python train.py --routed_scale=3.2 --balance_loss=0.00855 --lr_router=0.000928 --num_key_value_heads=7 --beta2=0.95 --max_grad_norm=2.0 --batch_tokens=32768
Below are experts of layer 9 (counted from 0) of a mixture-of-experts language model. Rows are named router (the router's row for the expert), gate (a neuron's input weights, with its number), up (a neuron's input weights, with its number), down (a neuron's output weights, with its number) and show model dimensions 112-167. Each number is 128 + 24 x the weight over its row's rms, rounded and kept within 0 to 255. Numbers have three digits each.
After each expert's rows: a language model's description of what the expert responds to; "gets" lists some tokens that make up at least twice as much of what it gets as of all text. This comes from a sample of Wikipedia text that the model never trained on. Tokens count by the router's weight.

# expert 5
router:141117151152126085170102133079165127146102155163119157111120158128142149137124146159107136101118115139097136114100131103118131133085097158143122115115148127162110152134
gate0:132156118118095118107089140123121140124127106128114103148113150151167112112147103092168172131115131145146123114138133137141153154113106138121108107077121145092134163167
up0:098070110132132142130077129097065133105151141115117122151162130139110118143125084108112117128146133109130102155174089134140096139124170104182128143141130136139125142103
down0:113125141096126105117121146144129126146122130123154134126119119116143085134095113122136104149113095133058153122156099090153126152147109127144094142143152121092136132145
gate1:078132098162108107139156149128141135134100124161091161088080106164198122104129133138108135123133124110117157137136159092102126089103075106129078141143112138129151133118
up1:146119126115118095148154128127134137120152113133128139107134094088152129140077160128109133139105111152142163118122105105093105098130086089144147130143100111099155121106
down1:114149164135099101150161128130128154121130107191071150170204119112118120115135099159116142119100095120149141111134140156126156118108109140150123121132152139114123105119
gate2:085164107127108130113110125090124118149122150146109081135165154145136122130145111148153129158128119113141144131134097112112061126146154135150146148106119111152133186120
up2:113155095145145131128104108129093106175153147160134125084112133129162142111152094125086119144139058151082124112144124129154113164131139114134118156098113144136140110136
down2:159195151138161182151107127134104110150124127135106109103105146074149114162123122125112109098151147147139157144142165148093157133110111128076150067153148113123116155120
gate3:112179112165138140139101147169118111136108102118095138150153134153153139164115117079128146126083154148133061119177112132142157142161122102093111135166118121138103134133
up3:148133102139110158115102079131110133176166105132122095094139106153095150132144130126134118139131129135128121136136142164123170091113126120151107126156133092122136077132
down3:105085147104130152140117147139136143144134144123146112100139159124131139091085149162112120129132133138100072107131102120134145133136145109125149121133093124068097161106
gate4:118143183091150097136136153150151106091088146088107114102152147162131129133155119133108126156161141104152162149122127159130150144139144101104136117137163154105161111144
up4:129142111134125136117121082127079050142117154131146116116104127107095161170142129164126159158139112104101108120106156162134168136129100153139163100105124131143133112120
down4:141106098141151123132146137117105145150129123145103169139089134089111146155173148148154125190120149140163134090111139128123131124111128113138160094069144119137113125098
gate5:074157125123163144109127118105154141135115148110183135148150160153098142115156123122080127190131136094163117124133129152116129104129133189144101140119126152139086125139
up5:103126092139107128102139096114098149126123113116154119110177127126123116159135173153097154146172162128154101093116162156146086132095142104092077116115148129113142119146
down5:127118091125142144115094138082125162110154057131095145120161111138117107119130127134095134141139202116105120121101175174188068124119157102101113142129102081113185107141
gate6:136127138126163139083168126124089121098108165144090116145136178142110132130108109119110103148156122139142135103149104063070107114100125105091153126141122134148083142146
up6:109140125115119141119134120114199143121115119115077136101097110108126135139141156124135171092146136145134131133129126093144127107135111125130079113108149108111107121130
down6:141109108120132142114108130177135151086101143126157122150179152132171072084093114111112142152143083157101107138131098110119127157111133134183133098134119174106137163111
Mid-word vowel fragments. Short vowel-bearing pieces inside proper names and foreign words, such as ro, os, ri, o in Roodepoort, Afrikaans, Russo-.
gets: "o", "i", "u", "a", "as", "ro"

# expert 0
router:115140135133117129106105131125146120094138084154124162119106098119118111099104153141135107110118155109156161137098128168154134150148121116097123147134139150078074090099
gate0:124152155109071091132103111124128113125135084094107151120125123144118103107101078131130150123141117132142094101085149121167135134120134134137156120129097168111125120117
up0:116136128176127124119133123118162089112128167124154150140115163129138163127131150143098095170149096181116102136159118098113160141190082181129172128117133098116128105103
down0:111145146089108159128123114166115126154135113117138120095134104132123120142112119087114123147185139166176141095144126113137145170115121112124164150081103138116115186115
gate1:093162164125130145144116165149116161156110131138128091145150138094164159098130147100096144120089157099136097147152122142145120086155069199172116150134139101087116163085
up1:132093122116118127149124093136149117133150152142134133117117090097102110123112129126091119156137153109147119122104124149127138105156160126120144107112144123164168111153
down1:094132157149105117139133134091125112140130162135114131095116077144101150098165102132159136128123137106114131127147138115068148095102159110132106097137132103110131197170
gate2:130131122110146122136143092102157093114133137108134136107137107118135137153127151158128143110080097088116126150130123127137121134099124121123106117150125140125112129126
up2:136126129117084115132134124132120159146119106136121132135128121171129121127140144141113130112133164170136145165173154167111155105145151130135137077151118104150166156194
down2:104110106072114142129111154137152134127144131116158098138094108118114130103152159108094123157146139127100130110147133134146143126150122137136127150091101142139147095137
gate3:167109155153155123146102111126117099096096130099103153108111179152114122112101110140097091112102165122116102141113102104123112171110131116156165120121097099134147142154
up3:119120150145080140142163162108145106106160095121154123121109168133135140136131136114090114103140101102134112112119131125101141126129088089142137164159177106126094125143
down3:152122140110125085119087148168140154119158152117147174134097101115127100146145125137140102121170162126107139156140141081162141165123139149102174143133114123109145104108
gate4:123077140117126126103112151116149150146145140109176105133149132150115106115141125163091152153130086164133153160120110106131107089137150099130118099144123143160136097139
up4:119102148142149146140145155141140078143109124115145164131093183149150113147129160136103112129141106164126171128100096120149117116106094108114148099112117144148079095116
down4:129180148141106113104145142135093123074128119108093150138109114116130154170158130092120104147128147115104110125112105128123113133150122118080134140101145150150138140153
gate5:099128131127109076077135119126120108128102124147141102122125145139093129147069119134136116102118115173105155128178132127170146113146134122147170155107196110157143130129
up5:134153114125140135121130143175141161103142085151153131149104145149101162104164152135148142104157142114122096112117190113107108104136142119197097107140132114111152121121
down5:152137116146084176108125106133126102181110138147110192098134178118112149120133065129154101116129151175137105147133131103173147109106078125080138121162086157142109101141
gate6:121147123111106146142172134136121083124140131111176110173135128131142136159136098158148130160155101117142125142081122106114127105161151111153151133182150077101120144089
up6:088121148150135095098055125136150177124090143176107137120127134132135147108127119092106132108121157119155132113162143144130114134155139169108151134068118123074130107125
down6:104111124139094110139136098118150080090166105121153086059100158096100133153095107146127114149133108129164101125132153110096108168138122107149108100146166128103142101098
Prepositions before objects. Prepositions such as of, in, on, from, by, during, usually before a noun phrase: Governor of, born in, on the.
gets: " of", " in", " on", " from", " at", " by"

# expert 12
router:119128142104147135125126116147099103098178098149152089109154112168091146110161116128114072118123139127142109124136118133107139130110098141131123124127125125160126165123
gate0:120091135127122171094149141105139076117175123164086181135128151097128133135114111121107152160104121113209153130134131131128117116114124115081145117094156116131075151110
up0:135178113148174072128126123147112127118097125118113078133140135152135096135148141154105114111104105130071148119115145112124123099117100128159126147145096143157152123129
down0:070105085159140101122118109112141137108126138141125097141106144187120105119126123125132064124117121156121146137090115182167107122098128131133117129102139135147118161163
gate1:160147069117081122156133142091129135092133093131105104130098145131138161108126081109115117082109126121131188116126118125160146095113145123086168151142121093161174128115
up1:111100171153113156118135125124138142118054137172100130156150126097117110139114150098127117125133110098124106150119133115097118158121119140186077152113130115112115107120
down1:133105091124158127137098118138124153096158128129151130118165132164116130101156134112110125164159135081136110089121112139160142124122110116079144074116129079120092159112
gate2:108140142125104121148127122137137157083089154141131109108130119155124085124137092165154084144183114127137181091112118098106120053175138150166160099135153112105117079110
up2:120104144167140134076129133123103100112176133130154165154109124108152159093199097122118131132107129110130125112133131131153170139115136106168105135111105125106125115161
down2:113149127148106166151093110137140108121104131105092106135168139087106072096117139156143123145097156120124146122114147154175164130113133097186150122109139164155120097101
gate3:158121139159136139091137154119118174098131121120144093140112111122115092130118104183151122126074107112120100095111155163161107106114149087138099119129151120102136129095
up3:154135081129121140164134136136117111138147144140107177124159134097136141115164105109129151143170121161153159146130139127107139155143113134131147161137085103161119129172
down3:115120109165126127106128160122153103124137122084123124143121071174109155154129118146095100141110077133130144122158112159106105156131112116132158098142123111118130113133
gate4:125110113083104109142128124124109160144148123122093137128137086119133163088127123142116157137143134146146163097136130132124127132132140134137161104089170088125128148106
up4:140125120095092135133111153140135160094138143176141095102107105156114124129132150108153129153124128154129143150140127125100113144160161119119105123101092116146112135124
down4:180159170143147155149177151150177100165161125151135148116161097120136111154133144107099142100133171138136112150133158117158138166115104108112130106087118127111130087108
gate5:145095168111071114170128112122093129122083168107133139146073114115100176117147146105097139169130105115116164150148112143123098095140121115114169122134078129126119137140
up5:130126205139165130151168134155108139122177160111101079131153156140126119188109135064138119117146127114120162155140144133116131104096107108115146095132131151151091152126
down5:152145097159097116110105100127122136150077120108128116161106131124135146102092072097127157122100135124152162133112141106172144081096132136147163141119103170139112177115
gate6:149182131119128168115155142159156125137169116091170129172146091110150107094146115133151139097116187074104081128150145114125135116131141131114124148130124121105169156096
up6:125132114117115137124119125071120109099112142124114141089087126132116141150125123148100171163118117178162162142125125130146106141150129109181135110135142107120135085150
down6:120141071107122102118089119095109148105089108122118146115168119185136165142115173149139132151141136136147122139111149083158104089115107142126133092077094153115143089138
Separators in tables, lists. Punctuation separators such as |, :, ;, / and dashes in tables, infobox fields and result lists, e.g. Website: https:, row-starting pipes.
gets: "|", ":", "-", ";", " |", "/"

# expert 15
router:115169105119110081147136133110148112132126155128096132161157130141125166113106149125136118166136107094111136081152151135127117109121121126115163155093142104116116137080
gate0:165138135149130132081127116134120109155138125103156165109116108149156136123155163129128138128153136164130139101146150121163122082109147097155123154166145144140116122112
up0:110148111127087159112208184123095119171104103097109116124133147106131132099148157117137145133100143095145138110111130094164122107125117146124106134140139145122100144173
down0:133094136106126173101159126153136146102147118121135161142153134133094150139120127138125106107106140092180166115136139121108099099116164132129101133156165147109153146148
gate1:157119133151123114176139115162126070113107095132131166126105123088110159119093131100174149137136109090124154115125168098142085115124163150179113116080127175139113151106
up1:112162099098090112120157075137134146128130151102170126130171151111135122128155117139095111105153146148134145148134126151108136107143096102082166083121108110123112170148
down1:126142169118116132099149142125145156133129134138088149173125167086114144095179147140127137143109136112150143161131110149105130175154114134094143080114161091117131155161
gate2:111110127143128141114119095132125157140123114145184164106129099135093146119149106113106119152144133098116127106172078155111179103110105113154115141176094143072108123133
up2:101115080154176118094117152125126198118119091131113118158133114115142102148143094115107120076112132122155177151136119037153122151090079164103103172126101147146123115128
down2:104093082130110125128094124122136132132099129105105099096156095132098145106095165144134195144106123178067133101151135113102159165152112149133121157080123138160119115121
gate3:137108171114093115117149095155172064197098124128147085108138126161132103134119126135116127141078137093106126132158136195166086150121117108129140131100137140094131165092
up3:118132118083131127110133146103147119080109134119117155158126133095118129088148156095105136098175133119130117146141126123102166090139111125085102140147167128127159165084
down3:140133151149111116112123092119146148084076106130114138119163182101119160133136114177148115124107159119147120118122142154107196099082108136111099104134191136114120153151
gate4:144147152148158156165111171129104116097089138138147127140116157151106126138106118107142106106110137113113148093162123158095090140145140190158136149135088112165088155151
up4:159150100135151153081189134106127175147168106113126098160153072123084115125147129088131142125163110127146168137129091140132201162109168139167094122130126137119136110105
down4:108141159110074164129155100130166103107105116082128126167099128128107156099144139099141179119152087153155128128146145138127134148128142114140149115121097150126112151130
gate5:105101154123126109152154140119115117140143159121095127133104110077112111142124168147123139126140141127160067105121114116124111061147152098120060119082125122118145119113
up5:139110149087120131124161145119136126104138144111074140148126136112141140160127193110142141146169136067146111132121134118144122083151129146124082092072129097111089146104
down5:116121108171099113100082102128118138127106090140116116081131121109076117154123151130068160085123118134124107120137145135140108173126111137189134160136135087111134108177
gate6:147114151126118128179165134169125132109155120121126138174079133140102095154133145121071130143105136083111126114134133140114140062107116108111152100146089098065120115124
up6:100113103125124124102147121147117154151107145123136144057179116149164118095108124195168131126118142167149166127132076121130118163143136143139110151139132148144127128137
down6:152158113115162151134129152123121140092131179189134118083201149108149121131147182135150134143118120101149071102123123108099137124144135130148148087099128157134090147113
Line breaks and coordinates. Line breaks ending infobox or list entries, and degree and minute signs in geographic coordinates, such as °, ′, °W.
gets: "\n", "′", "°", " W", " R", " St"

# expert 6
router:141089123138132122159129156144142165093109095173099095102126148106120106122148181129085116119109144139109076145101119122112117149102124182134135181129200095141167148120
gate0:121118119122147116096149132111120112172158109137167121184143128107113180144109120129186132148134139180149131093125144122110147093139126106153122120152137136140105129096
up0:106135081146108152113113164114103134125123161128107104094072120127155127096138118200132119112143121152125160153162138158144106099126138161119105146168102081133100127145
down0:127138132109117108105165121073106122143118109161115141178162114085145150109177161145167114172116128172109114139148152109115108119138148104109104122136121150141096116107
gate1:169090112094141159071122123137088084158119133089108127178172143175128107130113140154143141132101091134133151138158127119141141140076155101162147132137115119133119126126
up1:098151151123100152160138131118135184130140163149126164106088144076114123164137132130107125110171141106098134113114060136129093155115163115100130138134130101137159072173
down1:100133106147101186138151130102146130108114127175126116124058122070143116131130158132127112165194098120130108143132132154121123150120121101126163129109090094130112128157
gate2:170090139148093126122168145105128135144122118160151077187118182102114099142170153162116143133137110172145126125107119103149153137120127126132164144137134152118158138112
up2:130096147116108124099163132110109129120097127116111102183135174151127109145183139155116124120143143164171142144104118116148116156119135144154152135113127157147113158125
down2:140155117114148108138108087075123071125160162118132117208114130151146124083161110113121123112128130111149121116088119106120141116108133124112108101048148127125146119071
gate3:115141098129122121165126101107115073161118149135107128108125144124171165129118088137162099109105130103141118121114158068130179154105124140161121111112144108150091125158
up3:135144146137124117143164147126127107109144085143177097114119132125143121125107090094155150118140094108131129102117092099105124128105091141079152143115116132150142122137
down3:153099139130118175093144149100122131097140128139181108160116141125170143131125090132126143126147122136130096111126128110093165154141125108108123102126154161116111109133
gate4:139148156099093126124160137107175174164103125077128174149119133140157120150134149135162138131150133128121151149091075134107147085143142183135157114109154132179171187124
up4:139125097111133133049126166102155147163120123147127124204096160129126111134088121100107145175161124136111127118119099106166155107161145161142163129138117127133149161160
down4:164168149152123075166140101101139110144161153063159143085107129141145131151101143139132119142115112103100114112177131135137125144128128130129099133141169089110101120167
gate5:170163118093135139104145116157158120123116114136160092142111136107128150129170130151134134145109129084146153134158135146129171131113128181129129127129177083097116154149
up5:103154121104140155094128065111132164096165110106168095110100109118132120138120148129191109125141151083164107119133113143103146108136145141159164151139139095138120146106
down5:159149108149109119163165101128123103106112108139130158190128133129164137138138129135146089148136123097143103111148108091115173138091161127187115142126146112146156141122
gate6:147088128143101118075109134124140141134132095127118115170079100124141154104141126147122124137136090152182147167114164108158112161067150124123101085166148129146103140109
up6:116146131144133112140123141095143124137171126110147160142120152097134119083083160146098110138128160099109149134137147193101118147133136096131135101147093128117125120104
down6:124164133129135135148137113152082083117144117110124155151155125144132134110183115109143080123176120105137167098164129102117137119104120161137133135106133162136158164133
Personal first names. Given names starting a person's name, often after by:, a dash or a list bullet (John, Robert, William), plus sentence-final periods.
gets: ".", "s.", " John", " William", "es.", ")."

# expert 3
router:130126146127129121121134103130132196151139079139104092104112109120126127103102160135107146137134141145132147148098113137130167149077088131124117128144101129175140099152
gate0:134109085134120135099111139107167125079141119115163102128111077088098115112138141167107109167120125149111127104114160145128123134180120102131140153156132118133069140146
up0:107145127097167131121138145204081126166146134132145123155128197136148131098102138134108103133124152122136135149094136083130149135130141112106131100102154160108115178101
down0:118122106124134141128136116191096157187115115109176118077177169094126142151139110145104138142150126132156111166165122128109131111120164118153097128155090146101150100135
gate1:125133151128129112140136146140147134110130107101173129094134105111131129107118095136140136124140123157120114151123110138148147120110124157128117154144114138127158134145
up1:128154127132136150147136131132099098177109108122111105124136148057135096123114092151115133141149111163144116175139118101155099114130123135127193111137121111125169160149
down1:110124089122153133116108079102116161097125098131107126042117130169126136104106099115131152152145187145163168146115178102142141102106142141151085110119118143114105143131
gate2:154140099152119116101134148109129119134136144166127095053173138129151117184173103105102111126135142097111102121143118110109125153101099141149129096076151103122137125189
up2:138137117162180117129110162111111162128137119142096078130131103094087117167159111126088148147147115127109111155144098134104120145110094124130087143115127131158137128174
down2:148150126107143112130095084110104177122102139115123170171129163135100168126093099127137138085125107131106142120112137142118144121126102181132110141159121166159108126124
gate3:173129158104127160152127126164154101169108131092133102145102133081110087144077168135111131140138101134143135128131165161112130114113111115156131133099116101146142103163
up3:147098151112097126134133147146115104192096131109152114168117162155117064168076112118133141112136119100127140117167160183142084106093116114145128138104147091113135143192
down3:095105126122136115155106105133125149108093121122085114051148117152116115142149122101110132111163141097142191117142112141140132122102096104125102113123115192065103128141
gate4:140160122125100124104177108161135118123201091099126079117116155149147101099172154123130092150124126100181130096126110108171174145101131137137144123135154139121085098123
up4:064160132125125182136098111112115153100146122149128146113101137126119129144113128095110118165146099089146090150125098139169135163124157173153131100128163119151144099110
down4:111135119153150149125123115092126128163085138148117124083109115129135149132096119114054157087138127136094135134128151100121142135132117124114111153149134161139165130123
gate5:123108097121120124082165117137101140105136112071117127128084144152103131114126124157142111119129138156112122137147140129152112112151125168117092102116151122111113133119
up5:139127063147089079088140111148117110145163097111142134136085145096099130129160118144166089136173094174103140136162161110113121124124138130118096116106177106114113094137
down5:154150154116117151166091134075132135125141128150123114111158095123126155127143163105078159169171155110126116119117152130162114092133108136145141153111068105099149181171
gate6:186159124171145116144145145121138122108113128150133141131106182124157160139135119121132167140111153118124154197140100164121078141109104161122141156100146080127115095087
up6:162101160146081129155118119111134147092136164143130148090111103124107118167123114120163127140074109093054133140179109144110133182128133153113147122118129103151164130124
down6:122111126081126113099104127150117155112130117121158134202117105092106107121128154151165101110143152128126148103124117146140164068110156111156169134137161108180120153146
Auxiliaries and relative pronouns. Forms of be and have, relative who/which, and short adverbs following them in running prose, such as was, is, also, initially.
gets: " was", " is", " as", " he", " that", " were"

# expert 9
router:129105143101091120136162127138106145140145117107122128085101150173100140147150158127085103160165099109180138113142145146119130146131086093147146121167158101135120170118
gate0:114143227090091150101114122132107130114085132121136128141101091153121116138103164156108131100158112138132141126149094177142160121140118125152117132145093147127163118152
up0:110097148095121152124101114145110155147131121147110096102072080122084154092140137132140132122120132146120083156105095166142135144122111111177144124099119171140183109140
down0:129127104112153127147157121154127117132108137168137109102144141136152117126127146097090145085113067128142127155136147155112139139173135117123125092125167079102142191146
gate1:123110120106080105123121127154097147132146093124109128163143145165155136100100132124088091169127125127137116104076124114137093132115114124144150076143114121082113092140
up1:141152149103100132141117129170137125140142113162126174163124116152144116115122083124106118171120138130150101125102118160168136095108094158129153134150087133110097101093
down1:086078137161168130170106126089160108100134087120116141124128160159099144148114138098118142110129130106093116132184150105113140128144182122145107099118160112141127119126
gate2:111147133115092129151137116139166154089100133114115133128141088112114132132075170161094128149165130122156124155150087126102137116119156101110151143128116111097152118127
up2:171106149159150133108138131118135119121094117133118170105128148091087118106137136149166159146093151125118142139142164175161142099141110088141110121152090128144109101172
down2:124099173149082117114161104153139113124088120113134147208167116122148114107136127146128125128113137106133105141139119136085152085136096132115121137128169148112107163119
gate3:090125144128106132103118137151167117076158147118120141140125103098103138106122151092095105107130128099155147105152137106112133101103115111105191111122112114148169115131
up3:136165128126126182100104151119140118099159126112107133100096130130128099130134148114147112118136127130116117109139135152124143107082112132113158133098155095124152140114
down3:137132102135103139141148147107115166133112138080101139089112086173097144132128123140147148127123157129134193154096110125136130082151102114133060132127136115114158147116
gate4:111145118141114125105124153163125107115083115151102145147153101134144146141101104088168181128144124109151113122084121128125121131140136106144094137106175088142176179163
up4:127175159119091145155147155131077132111122154131089162137146170141094112106133141126147168126137100110165107144106126127123176117105130117104106146121159101137153179160
down4:137132127098121126100126152137174126129150133151113096162128108113146090111151144130116121123055109135153154100126141143145134119136175153139171109132120115128123129170
gate5:146162101122127140115152138105106154131121127105135200123092131085114132159130078127112111126107095125170126135135158159080138154129114113115159185143096088149111142109
up5:131077146135143114156082141117130157104135161128117111118175123162139150131135109157123161133150139125104121109116082122157111109142117135134080115090137130094128100147
down5:129151124086124118094115150174137096154141081118105123217111152152200178097106108098138079098119118160138136122174144130130080075138106103147156102148133116160102159127
gate6:127134118139195117101134128104114107168145157173126157134104139148121151114171097149108119137138124175126093159103098089110156135114095182087139134133191123120148114177
up6:118149161117101156149114122171134088131118134122091090115173088138114145155125115094144118132095141111154143112123135110123159146134145117130120113108136128104122144088
down6:134123128160144162117142160128114172120104160124148109069079150123129111160142149116126106140130136127117109129130127157127116132148165105118099110111100162128115088124
Articles and conjunctions. Function words that open a noun phrase or link items, mainly and, a, the, The, or, but, &.
gets: " and", " a", " the", " The", " or", " A"

# expert 2
router:178170123137141123112151135093129155131159134123174153137132117133114156125116132120121128155143139125093145138154080138149141134118119103124092103131072124072158104110
gate0:126145128144094121141122126127149165134095125137130123102116052127128122097114101121094146141120131102123133147174091170168124101102135072169143112171112152149157124175
up0:154132177147153140156111145147128155141117129141125124124105067077146098136107124116133109139108125115131148155170158120143133137092132150112104110092086131108123135138
down0:147121169086170139140071153110115138150139141118137167112136089156133174127089162105121155156170129137118133109117168110149155145086090147105139099107119125122158073126
gate1:116116144108120134142112106119100113105091129159146098134109101166119156095136102145113141178105129068137117127135101109137109154143112149142129116161122141179128099141
up1:153137120158124128111089138135157148145132147123085127148158154110134168112102092125128154084113110127162142097112142154159075150108156138114120144132104122126102129132
down1:137108152141105118141141102157118143162128110116115145146147081145166141148147115106116123107101155113105115118122107142116121129171159103113144149112129160119115148106
gate2:127124081166134143099117108120147157132127101145122138126149110122100167131138089095126144141165106111134120155139140184107140162145129137146141124184121140119139114158
up2:142090152128173113108144145120187112119141140155135085155108122113176133134096144119129139166124128100109080154118116171115170137090114170151132106120150127189113134121
down2:117114070108154101168166110122148154127091091161169124166150135115082099171155109118128139126130131117152186158121130094104092167127138102136128161123145128148121136166
gate3:117150151140126155127121169116099115133129114151125083157120050119090118182102123115123128139148160116084124115100134119102130144112144117175129089119096120141126132141
up3:138114135136158098089136141091157135141152140138141109149124149122096117144099144130126131118145165105095113108135134106123131113122153114120132081148105150115127129137
down3:148122150135134121150122144122116171144100059112137092138130153106126117092114149133134155124116171105075171129093121122088097145144174109121130075129135107114107098118
gate4:151183159102148110109068089135151133177096111115131178128138109112127081141106149134165133116107150131138109129098122120155114113141123100118168119118130170126167146149
up4:130115101133117165147152131110127090126162168152126107131137113137106145083112074125097152174134123134152121089167116143110140130077148118177094125114105179109106105120
down4:147181181112134121120127121118075123095126165156155143136152121164102103119157138101112122094089130131136132132126172161135124113098142117150102132132104147107157143117
gate5:089144155162123165085129116169102095155090173162121149110159138125121110190138157142137110097106128143167112107148128129092104107176155160093110127115143142122100147100
up5:123106060089135127155134125105157147103141133126134097127134131098150184115128130149128123160133130105115146194095114142162138121111096071138135130124109117144166095148
down5:107118124166173131169120125164134126118101161127108121115191116084107144124147161150128120112081138116162121201162135107157149081150129108155123145127127109108127149156
gate6:154166152148084175127148189115139130141169144122142149098119116152140085139124108179137194125080152114082101160133153106146099135163143148145155138134114130175124162118
up6:129130147146164133162142138144160113106062111114144110150133129179142144106132112146103107095130075117159138136126145099168173173124111120166095119118141107103166104107
down6:127178119160174090127108152133131133093106151119104128079125123124135150147084142156132111155157112111179159161131107132180140157154114135124105118138095126116121139160
Table cells, heading markers. Pipe separators inside wiki tables, plus equals-sign heading markers like ==Geography==, === and title-closing =, mostly after numbers or names.
gets: " |", " =", "==", " ==", "===", " ==="

# expert 10
router:127136102125142092109145152137170131120122114127125137131122123156130128163172168148108151162143134136116163106146077194133127165071065158106101135121140113123117092123
gate0:111142163105061143139125116106181098088129159125106139134083077120127088105119126112100129103075132121166108135135080132104121152121140117124154146088115112145091104190
up0:113092109138155095134118164145083139113097151118106150113141118165104118123082087161149177134123134128139094110150120129193132126111124170123123127181063144124131121066
down0:106097144152151145120128141042122142101083126114150153145141114146113120162109129124092128110111141151125102156101152128098088134143139133098152092136147124145143113146
gate1:143196105135135131147190149118133120119116104173085142159149142137147109095128130106156153137156142139156182146112164167122131135110085130160130113147146125126138116122
up1:122146144101123128137093149172091130112116126130100157163122124129133132113177117114129124093098140147111109158118124167143139167145135181139139137104109139090198127142
down1:107116133132118140114148113156106129126100131123124126168100151149127109144083154158135116110123196112160148143147161118119090143169194148147130131122141137125108112155
gate2:129129117149147136114146129075173129140087108138089093153118101126132128087128102165123132116141113151182123108182073133090097159161108145146125141116143153148157085122
up2:138132115111123140142135114124149095122142154153164113149130128116124091117104116106135086100161173106117113133168139168133162111146125105146132166151130124138155114119
down2:102102107146105161153116106133098133101141130179164149143109143107144092091097104129118176128107121152156159151140155116106146116169131184142090129109112162152116093138
gate3:107131091119082154127147083142096124121154186171126106122125139116098138168104116128129135103158143156128145092105094180113155074095095155132153090138101090128170134187
up3:109080085101115161159120109144104123106155159117128148142094110161144130173159149110148138093140129131136124135149149115156110124118104172119126095126132118119168122193
down3:108121130138161127154092144138134146138165150170133131143084148109115121102149169135131157149162123135153121133131082099160164130115099149167113129131137169152152105130
gate4:124171111110110183108123118094124146123135127091161136125104145134147132120148124132130164118173126121096132141143123134110119070098132116168131119091145140133134114156
up4:163136107124100122076173138135092124136149149136137134195117123168128086175132071076072166160124093124138104130086129113136112142118134103099095149159131150146089128128
down4:099132120123120159121116146145116103140125133117136141132111157139138118141130112137106104131133111181036137148082123134131153144122143089112114086146119094113102117149
gate5:146150113097127172147167112150126132139145119145161129121122105097135108135145130135119132129187093125095125110127106150141161078124132083148155147145141093156116119108
up5:164095136142074107114103135101113141140109109088089119177129118112099119141145117105150134174106146136160133108128120113102135130118135150077106134128096161108161097135
down5:160134151143143152107109120092126112097128137108142109111151104121141159131066175163102128098123139134072127138119149130103135075125157138137121105131097139137161121118
gate6:114134133119059121144171195180119093126114101107125141152160135131115161160151166097172133109113156093112106146101120128168100136152134133138143141140130156120127094114
up6:123101111075113136094102116145133096114146167135152080136078089076156136126141078142138110151141127154093118132119112137107146138143119118071156159142136100118150192111
down6:142160155155097090116117154123143138129095127116154119167120109131113110144087128163187129129086149119175161138141142114102112130095150169094085137126188124140135138143
Mid-word fragments, list dashes. Inner syllables of transliterated South Asian names and titles (Bahadoor, Bhadarwaan), opening quoted titles like "The, and line-initial dashes in infobox lists.
gets: "-", "ad", "id", "D", "e", "\""